config.yaml
num_hidden_layers: 14
hidden_size: 640
n_experts: 10
experts_per_token: 2
d_expert: 192
d_shared_expert: 0
hidden_act: "geglu"
moe_layers: [0, 1, 2, 3, 4, 5, 6, 7, 8, 9, 10, 11, 12, 13]
router_score: "sigmoid"
normalize_top_k: true
routed_scale: 1.0
balance_loss: 0.00091
balance_bias: true
init_std_router: 0.0064
lr_router: 0.000194
num_attention_heads: 5
num_key_value_heads: 5
head_dim: 128
vocab_size: 32768
norm: "rmsnorm"
norm_place: "pre"
norm_eps: 1e-05
positions: "rope"
rope_theta: 5000.0
rope_fraction: 1.0
qk_norm: true
attn_scale: 0.0884
tie_word_embeddings: true
parallel_block: false
init: "normal"
init_std_qkv: 0.0253
init_std_o: 0.0
init_std_up: 0.0253
init_std_down: 0.0
optimizer: "soap_variant"
learning_rate: 0.00168
lr_mult_qkv: 0.7
beta1: 0.95
beta2: 0.95
lr_head: 0.00246
max_grad_norm: 1.0
warmup_steps: 143
schedule: "wsd"
decay_fraction: 0.284
decay_shape: "pow"
final_lr_fraction: 0.0
batch_tokens: [32768, 65536, 98304]
max_seq_len: 1024
doc_mask: true
train_tokens: 979400000
max_steps: 15080
dataset: "wikipedia_en"
Below are experts of layer 5 (counted from 0) of a mixture-of-experts language model. Rows are named router (the router's row for the expert), gate (a neuron's input weights, with its number), up (a neuron's input weights, with its number) and show model dimensions 128-255. Each number is 50 + 12 x the weight over its row's rms, rounded and kept within 0 to 99.
Before each expert's rows: "gets" lists some tokens that make up at least twice as much of what it gets as of all text; "mostly gets" lists some tokens that are sent to it at least half of the time. This comes from a sample of Wikipedia text that the model never trained on. Tokens count by the router's weight.

# expert 1
gets: "of ", "to ", "in ", "and ", "was ", "for "
mostly gets: "of ", "from ", "with ", "was ", "for ", "were "
router:56 60 67 48 29 55 58 50 50 55 49 61 48 40 65 69 56 23 39 66 36 58 50 72 45 52 42 36 62 58 71 62 58 59 38 51 82 52 61 43 45 50 57 56 60 49 50 42 56 70 46 46 51 64 63 54 67 41 55 55 30 45 57 78 56 62 42 66 45 54 55 42 38 68 53 65 77 55 40 49 46 49 47 61 46 66 60 44 49 45 28 33 70 62 53 78 29 55 37 66 31 64 49 56 49 45 51 76 52 68 47 47 47 70 57 34 49 65 69 50 37 57 60 42 67 40 24 41
gate0:32 44 53 68 49 51 60 29 31 53 56 52 40 51 32 36 58 71 32 56 29 37 47 40 42 38 50 48 52 56 32 61 46 88 63 55 56 47 27 58 55 36 54 42 48 74 48 41 71 47 39 55 52 37 41 47 66 52 57 53 53 40 60 64 37 61 59 34 54 40 54 53 30 44 47 47 56 67 38 64 60 47 50 40 44 56 52 41 49 67 38 55 48 34 34 83 50 58 51 47 51 52 28 55 56 28 42 77 41 62 50 46 57 57 56 47 76 48 58 60 49 55 49 43 40 33 35 21
up0:60 55 42 50 51 29 51 63 56 38 56 39 49 36 66 38 60 45 39 49 57 57 54 67 56 37 33 60 44 48 44 25 51 42 56 49 69 42 68 35 64 55 26 45 37 50 41 49 66 49 47 51 42 70 50 49 48 65 32 49 62 40 57 40 50 73 60 54 46 57 41 31 52 55 43 57 66 41 69 46 51 56 45 54 53 57 51 63 49 59 66 37 38 47 67 49 64 37 56 44 32 78 67 52 35 68 36 53 42 77 34 53 66 65 51 46 54 51 42 61 34 48 50 41 52 47 71 76
gate1:47 77 44 40 53 60 48 57 45 64 44 62 51 29 72 71 49 38 36 43 42 57 36 72 39 44 64 50 56 55 47 52 44 40 39 38 54 50 48 52 35 48 46 57 56 60 66 62 65 39 38 71 54 64 73 41 32 60 34 55 33 71 44 68 28 61 33 46 63 54 53 34 52 52 50 50 56 45 46 45 45 53 47 64 69 59 54 85 38 52 61 59 60 82 34 64 52 48 38 42 43 31 72 54 47 56 58 55 76 46 41 64 48 46 62 25 44 67 47 49 56 60 75 55 73 30 37 59
up1:34 36 42 49 66 37 64 48 52 49 45 36 29 38 46 68 40 66 63 50 41 50 60 63 38 59 41 68 27 61 36 50 42 29 56 32 30 45 54 42 51 55 45 56 44 52 32 32 54 44 50 76 53 58 56 55 36 67 56 59 49 61 60 31 48 69 39 61 74 57 59 63 38 55 44 42 66 39 52 62 55 39 40 32 75 61 66 45 47 71 61 54 63 43 53 52 36 54 48 62 37 53 43 69 44 50 51 48 46 63 36 22 57 41 58 54 40 41 51 52 84 37 63 58 51 53 39 65
gate2:56 65 57 75 49 70 55 43 66 50 62 30 87 38 67 55 37 42 58 51 31 29 68 76 59 61 71 76 65 53 71 57 27 64 53 76 41 52 49 51 83 57 52 61 67 42 36 47 58 31 46 44 28 57 60 59 56 34 56 43 69 32 45 39 48 37 58 54 57 55 58 48 45 53 57 59 31 50 38 34 70 54 52 50 29 58 46 28 33 53 68 51 50 71 48 73 61 38 45 62 47 64 66 45 53 67 64 60 30 61 67 49 65 43 46 51 37 58 68 50 50 55 55 57 46 60 52 59
up2:35 53 46 52 42 46 54 62 60 54 49 66 57 45 46 32 35 34 43 69 48 31 64 42 51 37 58 76 57 35 74 54 45 34 62 39 64 66 44 55 85 51 66 43 76 39 52 62 62 57 41 47 30 31 34 69 56 56 49 55 40 73 53 33 42 66 40 45 43 65 33 44 56 34 28 58 49 47 67 39 39 53 65 47 28 44 54 61 50 46 37 56 49 38 57 36 44 35 70 70 80 68 57 40 40 49 33 66 42 52 55 42 44 47 36 45 41 38 46 39 52 58 35 41 48 67 36 59
gate3:42 59 63 41 57 59 52 56 44 24 55 60 59 42 63 35 37 46 37 78 37 59 52 63 47 45 52 63 42 51 68 60 40 37 50 41 48 48 54 35 54 32 59 53 40 60 41 47 42 52 46 58 42 48 46 48 47 67 52 37 32 44 76 63 62 46 68 47 57 49 38 65 61 60 47 66 40 55 54 47 52 52 73 70 38 63 53 45 61 59 52 57 47 54 60 66 28 63 56 48 46 36 35 43 43 41 45 42 38 22 69 64 27 41 71 59 56 57 65 59 68 67 55 43 52 47 41 49
up3:34 49 52 36 60 43 72 50 44 54 62 53 28 35 41 24 62 55 59 54 50 66 49 43 64 60 67 44 69 58 49 43 66 68 68 79 52 52 55 58 58 59 46 56 44 39 35 62 33 62 63 60 59 55 49 58 72 52 47 53 74 64 60 26 35 53 47 36 59 69 48 53 45 31 44 73 71 31 31 50 41 60 63 39 52 52 62 49 43 62 58 47 44 48 53 48 17 46 49 68 56 51 38 58 61 34 50 43 54 44 57 49 46 43 54 48 40 65 47 35 70 50 25 43 47 62 70 58
gate4:44 62 53 59 43 63 60 56 37 61 48 61 59 48 56 67 51 47 46 59 19 51 68 70 50 45 54 48 42 44 53 36 43 36 66 23 41 33 37 69 67 47 38 60 40 51 51 48 65 65 54 56 52 60 41 65 38 54 53 38 38 43 43 57 66 50 36 40 41 56 70 69 59 51 77 59 43 63 46 50 43 52 45 55 51 41 62 44 38 49 55 24 54 63 38 64 41 60 28 58 67 67 61 37 69 62 41 48 56 33 67 42 40 43 47 63 44 59 66 63 48 27 65 53 22 61 55 37
up4:55 59 79 49 68 61 47 55 49 49 65 60 45 48 60 47 51 35 53 47 51 34 54 29 30 43 42 32 46 59 74 55 37 40 47 43 49 36 64 79 53 39 49 63 56 77 50 37 46 59 54 61 56 55 57 65 38 62 59 32 61 51 53 49 67 55 47 32 47 62 38 77 46 46 52 52 48 55 71 55 61 23 54 54 56 47 22 77 36 52 49 56 52 41 53 42 49 76 50 35 28 44 74 75 46 67 52 76 57 54 27 43 50 31 69 53 60 77 74 55 59 39 80 36 46 50 36 73
gate5:49 54 46 44 27 34 59 39 48 60 76 27 57 39 64 49 52 36 60 48 53 49 50 50 45 55 40 51 48 58 50 43 41 43 48 52 51 31 72 42 32 46 42 60 65 57 48 39 63 70 63 45 35 71 69 82 45 64 43 72 54 47 66 51 74 54 65 39 38 62 37 59 58 50 55 37 24 50 65 68 27 44 31 48 51 61 49 37 58 51 67 34 29 66 45 44 51 44 53 52 43 56 63 62 43 29 45 67 66 64 37 43 49 61 64 44 10 42 60 45 56 66 79 66 47 58 36 65
up5:58 48 49 50 59 42 43 46 29 39 30 69 38 43 55 50 56 55 60 50 47 52 47 39 46 40 38 58 56 35 62 49 47 51 52 47 66 52 44 41 44 32 46 52 64 73 44 51 51 65 38 66 42 38 44 52 56 55 47 50 48 44 59 57 29 44 49 69 42 35 58 40 52 31 59 57 42 38 39 73 59 38 34 75 28 45 41 60 43 36 58 62 58 61 54 40 57 65 38 33 34 40 67 41 62 54 48 67 44 49 33 55 59 28 54 41 36 35 26 40 69 40 64 48 71 78 62 53
gate6:60 64 44 47 32 66 34 58 62 53 53 52 25 35 53 16 57 54 37 50 46 25 40 63 52 50 80 63 52 36 39 43 43 67 47 46 84 53 28 53 52 64 56 56 52 34 50 55 63 58 54 57 49 57 58 45 60 66 47 37 50 36 78 58 78 51 25 46 33 36 51 58 36 70 38 43 57 51 49 40 58 66 50 37 42 59 48 31 50 49 21 48 70 46 50 36 66 61 39 63 56 45 52 53 71 42 57 53 30 47 45 42 48 48 57 47 72 48 56 63 43 42 39 79 16 55 46 66
up6:43 45 51 46 45 39 52 44 62 42 39 51 60 35 55 29 40 68 50 52 67 41 56 43 53 40 46 57 51 43 65 45 53 47 56 67 42 57 48 43 49 32 32 46 53 55 42 49 57 42 67 79 46 30 65 34 31 65 68 56 52 50 45 41 56 46 30 45 54 37 68 64 43 43 46 37 48 50 60 47 68 68 50 57 39 31 50 65 30 53 54 62 26 58 32 55 45 71 38 38 28 43 39 53 49 39 47 23 58 20 47 26 65 54 22 50 49 31 70 48 38 50 74 36 56 64 61 37
gate7:62 33 45 52 46 46 40 39 35 60 61 56 46 58 41 55 45 35 65 18 50 61 47 54 44 38 47 39 68 59 44 42 40 43 66 52 70 43 64 49 57 28 49 73 60 55 55 57 65 50 39 41 48 55 61 31 51 46 59 63 55 43 32 71 78 34 33 22 55 45 49 34 38 51 35 59 64 54 48 56 51 63 37 68 57 62 45 41 63 77 56 64 25 47 45 57 46 59 44 44 55 59 78 74 59 52 66 53 55 56 28 40 43 55 51 52 67 63 55 60 58 57 70 44 40 33 69 40
up7:54 53 61 35 67 43 56 39 35 58 54 44 41 55 54 61 52 35 42 35 39 61 54 56 35 61 58 43 40 62 50 59 57 40 37 46 48 51 57 51 61 39 59 65 70 54 46 65 79 56 58 59 43 64 28 48 33 58 65 47 69 58 52 49 60 50 59 38 68 38 54 46 48 44 71 33 57 54 47 42 55 62 38 52 49 52 56 53 30 44 34 65 46 37 58 39 69 43 46 64 38 45 58 65 46 52 69 39 40 59 31 44 19 51 48 52 46 62 28 50 54 37 54 47 44 56 53 41
gate8:53 33 39 50 67 82 45 47 40 53 43 63 34 18 62 44 54 53 41 46 59 56 57 38 58 51 70 45 59 42 48 55 47 48 57 68 25 38 31 36 45 54 56 58 28 50 35 59 38 50 49 53 48 63 48 42 74 50 50 41 61 37 55 64 72 44 52 63 54 67 52 49 65 53 54 71 42 56 64 60 47 57 40 47 52 35 30 41 41 43 42 44 42 48 52 48 46 41 64 46 47 52 31 43 35 61 59 45 52 47 52 35 64 56 55 50 44 47 58 71 35 56 48 56 38 45 41 43
up8:72 54 74 43 42 49 50 51 44 40 47 48 44 65 38 62 83 70 38 54 34 47 59 20 46 44 55 69 39 56 52 46 62 51 53 44 61 52 60 68 39 35 67 17 58 60 54 56 68 45 55 78 30 33 53 54 33 48 61 61 36 42 30 15 45 61 58 63 28 65 47 55 57 54 74 57 56 43 41 21 30 54 44 53 44 57 68 65 67 55 66 33 50 62 50 52 50 71 29 51 55 47 58 60 64 53 50 59 43 49 51 41 51 60 35 47 55 56 44 53 63 57 67 51 52 57 60 47
gate9:37 66 53 56 51 52 38 62 40 60 53 57 51 34 42 74 70 46 51 25 44 54 51 38 39 36 47 59 54 41 43 53 57 88 58 39 59 57 43 50 32 60 50 60 59 63 57 71 47 49 46 58 59 52 62 24 66 30 59 43 64 44 45 26 58 55 42 41 43 36 52 32 35 60 39 51 38 48 54 40 58 48 36 36 40 37 30 63 60 47 58 61 49 69 52 71 50 64 45 58 56 61 56 35 78 64 63 62 29 44 69 58 69 34 60 27 51 50 58 60 53 72 68 49 57 48 46 52
up9:18 55 53 54 28 55 44 60 45 52 50 39 53 53 59 49 35 49 28 50 48 34 51 59 48 34 41 57 50 77 51 45 44 62 44 73 84 58 40 61 45 40 32 54 44 47 54 45 32 58 29 67 61 54 52 42 34 29 49 60 71 33 69 65 48 51 46 40 50 71 36 55 34 46 53 50 60 47 52 28 38 54 49 51 42 44 26 49 46 49 61 42 56 49 47 54 40 27 41 45 53 50 42 55 41 39 50 59 45 46 54 36 65 43 65 61 58 45 67 52 40 23 61 57 37 55 51 50
gate10:65 68 31 44 44 42 50 47 55 51 41 68 52 73 67 83 52 37 41 45 58 46 42 49 42 54 50 32 52 45 47 33 63 51 54 43 46 63 63 28 62 65 56 62 41 53 56 29 51 71 47 48 46 67 47 50 40 58 48 51 35 66 50 27 48 35 62 42 54 61 61 43 52 42 46 43 54 33 19 64 33 51 43 53 78 42 55 37 41 37 56 66 43 37 68 38 48 50 27 44 49 69 54 48 67 22 46 55 48 55 54 64 69 43 60 49 59 60 74 37 23 51 66 58 39 51 61 46
up10:75 53 25 49 50 47 73 54 38 57 50 63 46 61 37 60 39 19 44 48 62 72 30 60 61 38 32 40 51 56 44 46 53 50 56 30 47 56 64 66 55 58 49 58 65 64 56 49 58 55 55 44 50 68 54 66 26 35 52 56 55 47 43 44 59 55 57 35 65 43 57 48 42 57 64 68 54 37 42 46 41 43 35 62 49 37 50 49 45 49 76 46 46 44 56 82 53 34 42 18 54 45 57 60 25 50 48 47 39 52 65 53 40 44 53 41 44 53 59 50 80 43 64 49 59 31 42 37
gate11:36 54 29 41 50 43 47 48 63 35 69 36 52 40 52 50 40 29 63 61 33 60 57 64 56 39 38 55 44 57 55 64 49 41 54 45 56 43 50 45 51 56 73 54 34 61 62 44 60 40 23 51 34 46 43 57 58 52 57 40 39 51 42 59 56 73 61 44 37 23 34 39 52 56 26 43 62 53 34 40 47 44 26 55 60 66 51 56 44 69 39 39 49 53 38 57 53 46 53 50 39 58 65 54 60 39 63 38 57 61 61 59 51 49 84 41 39 30 32 47 48 48 56 55 59 43 52 38
up11:54 44 57 52 54 58 54 30 59 49 59 35 51 46 58 30 35 52 42 50 48 18 43 36 44 62 48 56 57 48 49 37 66 61 53 50 43 58 67 50 37 50 29 85 61 61 39 47 61 53 81 40 49 39 43 32 55 52 71 52 57 42 50 52 49 52 48 41 26 50 47 30 50 46 52 65 62 39 63 45 49 70 50 58 63 49 52 50 46 41 53 52 66 41 54 38 41 58 48 38 58 60 41 33 37 38 40 54 55 48 49 22 39 59 42 33 52 50 86 58 69 50 79 60 50 31 50 45
gate12:56 47 53 52 55 47 53 44 46 50 47 68 44 50 65 84 54 48 58 49 65 57 53 51 59 38 47 40 66 32 26 22 49 51 43 58 39 61 43 66 32 34 53 47 25 45 40 41 58 67 48 48 43 42 50 56 55 43 45 48 56 50 37 46 51 29 49 41 47 67 67 44 36 57 43 34 63 66 63 54 55 58 67 32 54 50 36 44 36 26 51 15 36 62 56 52 54 50 49 68 52 56 63 54 47 70 61 60 32 37 56 45 47 66 43 65 44 47 50 53 68 39 68 53 59 47 60 53
up12:73 46 64 42 34 60 31 41 37 56 53 82 50 42 60 47 50 44 67 56 47 53 52 44 41 57 71 34 51 64 49 56 51 41 54 24 49 57 51 64 61 64 58 55 73 39 61 33 32 44 35 42 39 50 62 56 59 47 44 36 69 32 47 32 53 67 43 40 53 25 43 38 55 44 58 49 38 52 59 55 38 52 79 44 53 55 48 57 56 51 43 49 70 40 46 64 57 39 41 51 44 46 54 59 38 62 46 31 41 59 59 47 48 54 27 59 34 47 72 51 46 54 57 72 56 32 30 51
gate13:26 53 33 70 37 54 46 44 44 59 48 37 46 44 47 45 76 39 58 20 54 49 36 61 42 56 46 33 67 53 61 54 42 66 39 53 27 38 42 42 44 48 24 33 56 39 53 42 41 57 46 35 47 62 12 52 70 62 58 51 51 51 46 46 51 60 65 63 47 64 70 64 71 39 45 64 45 56 63 46 37 37 39 36 65 41 54 49 43 55 39 47 52 34 56 39 42 51 73 59 42 60 60 42 42 38 51 44 32 44 66 37 83 42 62 63 68 28 56 32 63 77 55 55 38 66 43 47
up13:54 38 41 59 47 54 37 60 33 60 57 50 53 55 46 49 38 49 63 42 42 62 28 35 49 55 41 56 52 84 44 55 52 59 53 50 46 21 42 45 41 41 33 57 42 64 51 61 61 35 28 45 44 52 44 44 44 69 55 54 33 71 33 51 40 43 50 39 45 66 62 49 41 63 46 69 36 37 39 56 68 35 52 37 68 41 46 32 43 47 40 45 44 61 39 47 33 65 66 56 31 63 51 40 50 42 35 70 47 59 53 37 44 40 73 62 63 42 46 33 61 61 43 59 24 41 36 57
gate14:32 61 64 21 50 25 44 45 52 52 30 39 56 50 43 65 55 21 31 34 66 37 45 46 21 37 31 66 44 47 42 45 59 59 63 29 59 55 47 44 25 50 43 51 61 51 54 33 44 42 73 68 58 76 40 68 48 46 53 44 54 42 64 29 59 46 47 48 57 60 50 57 49 46 57 47 48 46 37 50 67 67 36 73 49 53 61 35 42 50 43 28 63 43 53 39 56 42 43 67 38 51 51 55 57 62 22 59 61 67 57 32 60 62 42 60 41 45 61 35 56 56 62 35 41 40 75 27
up14:42 62 18 51 63 40 54 30 35 50 40 62 61 34 21 69 40 43 59 81 47 66 46 71 70 39 32 55 62 53 67 59 42 46 49 40 41 47 54 43 46 59 44 71 39 51 59 44 59 46 50 37 40 74 62 45 52 51 54 81 50 39 48 43 31 26 22 33 27 60 50 56 44 41 70 56 48 58 54 52 35 19 43 45 54 41 48 40 60 65 65 46 36 42 37 71 51 23 55 37 35 35 34 35 32 39 54 50 58 44 42 39 18 42 58 50 41 51 40 70 37 47 58 43 60 30 35 73
gate15:34 43 67 59 61 48 48 58 48 55 54 61 55 35 46 35 61 59 66 36 69 68 66 63 48 56 67 53 28 71 36 60 59 55 45 66 61 37 42 45 45 45 47 60 38 55 60 50 76 51 43 38 62 33 46 61 44 60 65 54 35 46 34 41 60 58 45 55 32 37 67 59 57 42 51 44 49 26 53 51 52 90 41 54 40 56 68 63 44 43 74 40 60 77 42 37 70 50 33 42 59 48 44 53 55 77 48 62 43 51 28 63 42 64 78 48 63 61 59 53 69 47 64 44 51 54 58 40
up15:54 53 54 48 51 49 43 33 62 62 42 56 40 32 43 39 61 20 31 54 55 43 46 65 47 56 46 27 56 48 36 50 52 37 61 60 57 44 39 40 67 57 66 43 49 53 46 55 45 41 57 49 41 64 48 25 32 61 40 46 53 63 51 62 75 55 41 47 34 43 38 49 63 45 46 52 31 35 44 69 34 45 52 37 65 31 65 42 43 63 67 15 44 62 44 50 50 69 32 58 60 49 48 51 38 49 63 68 65 40 54 65 60 41 56 36 53 43 34 40 41 28 35 51 39 54 36 62
gate16:65 35 77 55 58 28 37 49 35 55 41 37 74 45 36 69 46 29 47 44 50 42 48 34 64 35 61 49 52 37 76 63 51 48 43 60 38 45 72 54 39 69 57 50 49 46 45 60 52 19 59 33 32 78 74 67 31 57 30 56 55 59 65 60 53 46 45 33 54 45 56 61 38 50 39 29 49 52 45 39 56 41 45 51 39 53 49 45 42 53 83 45 52 29 41 44 63 25 45 62 45 59 45 54 41 62 31 34 63 42 61 54 58 47 60 59 38 64 48 37 50 60 63 51 53 58 47 41
up16:51 57 53 58 56 54 74 50 45 64 54 29 48 27 39 59 46 37 31 55 40 56 33 48 46 39 29 47 78 28 52 72 38 57 38 59 55 73 37 60 29 49 55 53 68 59 49 53 46 44 42 55 55 54 45 23 51 32 52 49 38 48 54 46 58 60 51 56 54 12 49 53 27 58 48 67 68 66 61 36 48 47 43 68 42 48 46 47 56 53 57 56 37 49 39 72 29 83 47 45 45 39 67 45 66 37 39 84 21 64 38 47 49 39 32 41 65 38 55 65 52 43 44 69 73 50 57 43
gate17:44 49 49 46 32 44 34 51 37 49 39 52 63 57 60 84 47 41 77 37 52 42 55 83 70 62 50 26 39 36 72 35 58 35 38 51 27 59 59 57 42 45 41 68 56 63 64 37 62 41 33 42 50 47 42 36 73 61 36 52 58 68 58 62 38 35 56 37 47 48 54 55 49 49 43 50 50 34 52 46 59 63 50 59 79 32 36 32 38 54 55 61 39 48 38 40 74 64 30 47 62 47 71 58 39 48 40 67 65 38 57 43 29 58 33 51 54 40 56 41 20 51 35 37 45 44 53 48
up17:38 61 24 82 38 61 68 52 37 83 39 57 40 64 29 31 83 54 79 40 52 61 50 50 64 45 28 57 32 63 28 62 42 47 36 54 40 20 66 60 44 45 40 61 47 52 46 54 53 55 37 61 44 48 50 60 45 27 36 56 67 77 42 41 52 28 57 55 62 39 52 38 54 47 68 45 74 50 48 60 59 24 43 35 16 50 57 47 45 24 29 37 44 69 71 34 43 44 53 58 36 54 52 55 41 34 61 43 41 65 79 61 39 42 37 59 45 79 54 65 45 59 52 41 65 58 53 55
gate18:50 47 74 61 54 61 45 50 16 81 60 43 43 26 51 57 40 54 31 46 46 48 44 48 44 40 46 38 63 46 30 37 67 35 48 74 63 50 51 55 55 55 30 47 69 49 36 51 43 58 57 46 68 50 66 63 65 61 55 59 91 56 45 46 59 53 48 62 72 43 58 40 69 51 58 36 48 40 47 72 44 56 46 53 62 36 55 50 66 44 34 47 85 72 61 43 53 59 57 48 38 41 51 48 72 49 46 63 43 62 59 51 56 45 46 32 46 61 59 59 69 47 67 55 65 33 48 42
up18:53 48 30 33 42 43 37 51 57 31 78 76 59 38 56 61 70 61 29 58 37 68 56 47 38 45 73 34 57 56 28 80 38 74 40 49 50 69 28 80 39 38 43 87 37 41 60 63 42 56 54 58 53 57 56 53 44 56 44 37 56 40 46 38 31 47 58 60 59 40 45 52 43 57 57 65 76 34 35 27 69 56 73 34 50 52 49 54 39 50 79 25 40 63 56 62 51 52 45 48 44 44 34 54 36 70 51 52 45 48 54 34 53 43 70 51 79 49 52 48 51 33 57 58 61 41 55 34
gate19:56 71 41 35 42 41 44 58 72 44 45 55 68 64 56 61 66 64 60 45 45 74 65 65 58 47 35 37 55 56 35 39 60 69 51 40 68 40 34 40 38 58 62 65 43 56 47 31 48 63 34 59 42 63 39 50 68 81 48 59 27 56 37 56 47 50 42 67 60 56 53 52 44 45 29 40 36 65 58 70 59 74 66 38 23 62 57 24 56 65 50 43 59 53 67 51 39 51 51 46 41 71 74 79 55 49 45 33 68 54 58 41 68 65 36 70 29 50 69 65 62 55 48 44 50 45 52 45
up19:30 46 60 37 44 55 41 47 61 54 51 28 51 38 50 52 43 49 39 66 48 40 51 28 47 54 67 50 48 29 48 59 50 54 48 30 64 54 33 55 43 58 42 43 58 59 53 63 64 70 44 26 62 52 42 41 45 35 40 51 46 30 45 45 48 61 53 54 33 59 50 57 61 54 75 71 63 67 32 45 58 55 49 21 35 57 33 45 45 43 64 44 76 47 46 78 45 59 36 48 53 41 41 53 41 37 44 51 72 60 38 44 69 51 63 50 57 45 68 34 51 45 52 42 54 40 51 57
gate20:58 44 19 70 78 39 62 45 36 45 68 66 42 53 43 47 57 24 55 72 45 49 49 57 66 59 47 51 38 64 36 42 54 33 50 38 49 37 58 69 48 53 29 56 57 36 53 36 54 61 56 52 57 60 50 46 63 50 44 47 61 38 52 41 44 49 65 59 38 49 28 48 46 48 42 60 30 33 55 51 29 24 34 40 40 46 65 60 38 65 49 25 50 72 44 47 49 56 61 54 36 22 69 44 55 48 42 51 36 39 52 60 34 52 44 45 53 60 67 63 50 50 69 43 63 58 33 21
up20:62 30 33 52 64 58 50 39 57 26 43 49 67 46 52 43 58 36 51 74 45 49 66 58 86 47 51 69 78 27 46 48 65 47 49 49 55 68 50 61 50 57 57 49 60 50 49 58 52 46 53 48 58 83 41 52 30 38 51 56 24 48 56 64 50 55 52 66 42 45 55 57 58 71 59 65 54 44 36 51 46 54 45 47 34 55 52 48 64 39 53 42 57 33 45 38 41 51 41 37 51 41 22 58 43 39 37 57 38 39 50 52 40 37 60 62 42 61 59 83 68 34 49 37 58 53 33 44
gate21:67 50 46 29 31 59 54 42 44 69 66 58 55 70 46 50 51 56 12 70 59 34 54 39 61 48 76 25 59 49 74 26 39 23 60 53 55 62 58 43 31 59 35 59 48 54 49 46 49 42 38 40 58 47 35 54 23 39 49 74 60 31 48 47 39 43 45 42 62 56 38 51 48 30 48 38 53 44 50 63 48 45 36 62 60 29 52 72 71 33 42 45 49 44 29 50 39 22 67 41 58 54 41 59 55 27 43 64 48 72 53 53 65 68 50 40 48 51 65 49 51 47 54 51 30 61 68 47
up21:55 19 33 67 29 55 70 44 48 27 45 52 52 36 46 43 40 63 78 40 52 38 52 44 56 50 67 42 30 29 30 63 56 42 71 54 43 67 44 59 56 57 53 53 54 50 38 54 74 60 52 34 48 62 62 54 63 45 47 35 56 52 05 42 41 60 43 67 58 40 24 37 45 51 36 49 74 44 69 51 53 48 29 44 51 38 59 59 26 68 60 68 51 15 50 57 54 60 48 39 45 43 64 53 47 54 46 38 70 36 41 56 49 36 39 64 48 44 57 55 50 64 62 62 44 31 65 32
gate22:52 57 54 57 53 62 42 57 47 56 62 42 59 60 53 39 38 39 56 68 55 48 55 69 56 56 61 44 52 56 59 36 33 33 47 33 44 37 66 40 57 58 26 31 59 67 41 57 41 43 64 40 56 53 58 61 32 47 65 44 59 48 58 51 18 35 76 47 62 58 53 63 54 45 61 69 50 40 33 43 70 44 41 36 55 35 64 48 84 69 43 43 67 46 68 36 62 52 30 32 46 41 52 35 57 44 36 52 63 27 45 57 34 36 48 40 39 35 74 32 53 54 52 68 76 73 55 41
up22:49 66 35 81 69 57 74 57 59 58 45 45 42 47 23 45 64 59 37 41 42 32 67 70 46 53 69 75 77 33 63 47 48 58 55 45 32 34 43 57 59 73 53 51 27 46 53 45 48 38 40 52 60 44 43 37 45 25 49 66 59 61 49 49 54 51 50 63 63 44 40 41 54 40 56 55 48 63 52 70 63 51 69 44 62 64 30 44 38 52 33 60 32 41 59 45 45 56 43 78 52 56 57 39 64 49 52 54 50 69 37 46 46 56 48 72 52 67 71 60 83 42 53 69 21 42 49 43
gate23:44 64 44 54 43 42 50 62 64 53 68 72 75 69 64 64 58 47 65 31 61 63 54 79 47 50 57 78 65 57 71 59 37 51 72 47 51 41 70 46 36 55 48 73 54 67 69 41 56 22 51 52 48 35 56 27 67 49 51 50 58 67 40 65 55 51 33 45 68 56 23 53 42 55 44 60 46 59 59 34 48 28 50 49 70 56 52 51 56 40 64 43 55 70 55 43 42 20 47 52 65 28 48 40 41 49 45 45 49 68 47 33 45 50 53 43 46 49 70 64 39 53 30 53 49 44 58 76
up23:32 43 45 62 58 76 56 25 60 78 46 62 34 61 45 51 47 35 55 57 50 54 41 47 46 58 55 19 37 57 64 52 75 44 54 20 55 59 42 47 62 34 24 54 58 72 45 53 46 51 45 44 53 49 50 50 43 59 46 45 37 48 31 60 43 47 55 55 43 42 55 55 57 47 65 44 57 26 39 53 60 49 36 51 41 49 48 47 52 53 49 48 48 49 32 51 69 51 68 22 54 49 50 73 48 53 53 70 54 35 54 55 31 36 53 38 52 53 55 43 38 73 74 64 55 59 33 39
gate24:81 51 47 49 47 26 38 57 65 33 76 46 46 51 41 52 62 56 31 49 60 42 50 48 40 55 51 44 51 44 61 37 38 38 57 38 47 41 62 51 43 63 46 31 62 51 33 52 64 63 41 46 32 34 65 46 37 40 57 56 76 67 57 26 49 64 40 58 53 42 51 41 54 52 40 28 38 66 47 51 48 30 49 51 70 34 45 51 35 41 24 64 60 45 41 60 41 61 39 46 43 60 49 42 53 77 56 31 34 58 46 35 36 54 58 73 53 24 55 45 50 31 41 43 43 57 43 63
up24:58 75 53 47 40 57 34 52 76 47 62 56 71 33 62 55 63 49 42 65 58 62 68 29 52 44 45 63 72 48 46 36 66 52 38 32 52 46 70 50 68 59 35 30 56 49 54 64 62 43 40 54 47 53 73 38 35 32 46 35 52 55 53 48 49 60 48 45 49 47 60 55 61 66 38 46 43 45 33 69 55 55 55 40 37 83 45 53 64 63 38 56 45 51 34 41 52 49 68 53 35 65 48 57 41 54 57 43 49 30 60 27 59 49 42 57 45 26 50 73 33 59 35 59 50 56 31 66
gate25:47 56 50 44 64 56 43 69 27 55 74 39 61 48 42 69 56 74 60 66 47 73 37 53 61 86 37 58 46 42 52 51 57 59 57 50 46 44 40 29 31 51 38 73 44 60 15 54 55 55 44 53 48 62 66 44 65 79 44 37 31 52 50 79 50 42 33 49 59 50 53 32 35 55 53 56 59 35 46 38 66 62 23 61 40 40 44 46 60 60 79 51 41 43 38 64 50 43 65 37 63 58 52 49 46 63 43 51 46 58 69 72 24 30 53 55 64 29 56 52 50 48 56 40 51 45 62 50
up25:49 47 58 47 28 38 66 57 46 58 25 55 55 47 21 66 73 40 55 61 49 44 48 68 61 40 19 46 33 49 39 72 52 29 40 27 57 67 62 66 60 62 56 39 83 57 46 43 42 56 34 45 66 56 57 41 58 42 59 48 46 47 61 57 57 53 44 52 49 49 21 36 49 69 44 54 49 61 40 56 43 53 68 57 54 54 55 47 56 40 38 71 52 38 39 47 50 55 38 53 59 55 50 54 42 59 50 71 54 55 23 51 61 24 40 67 30 72 58 15 42 65 49 44 54 77 50 29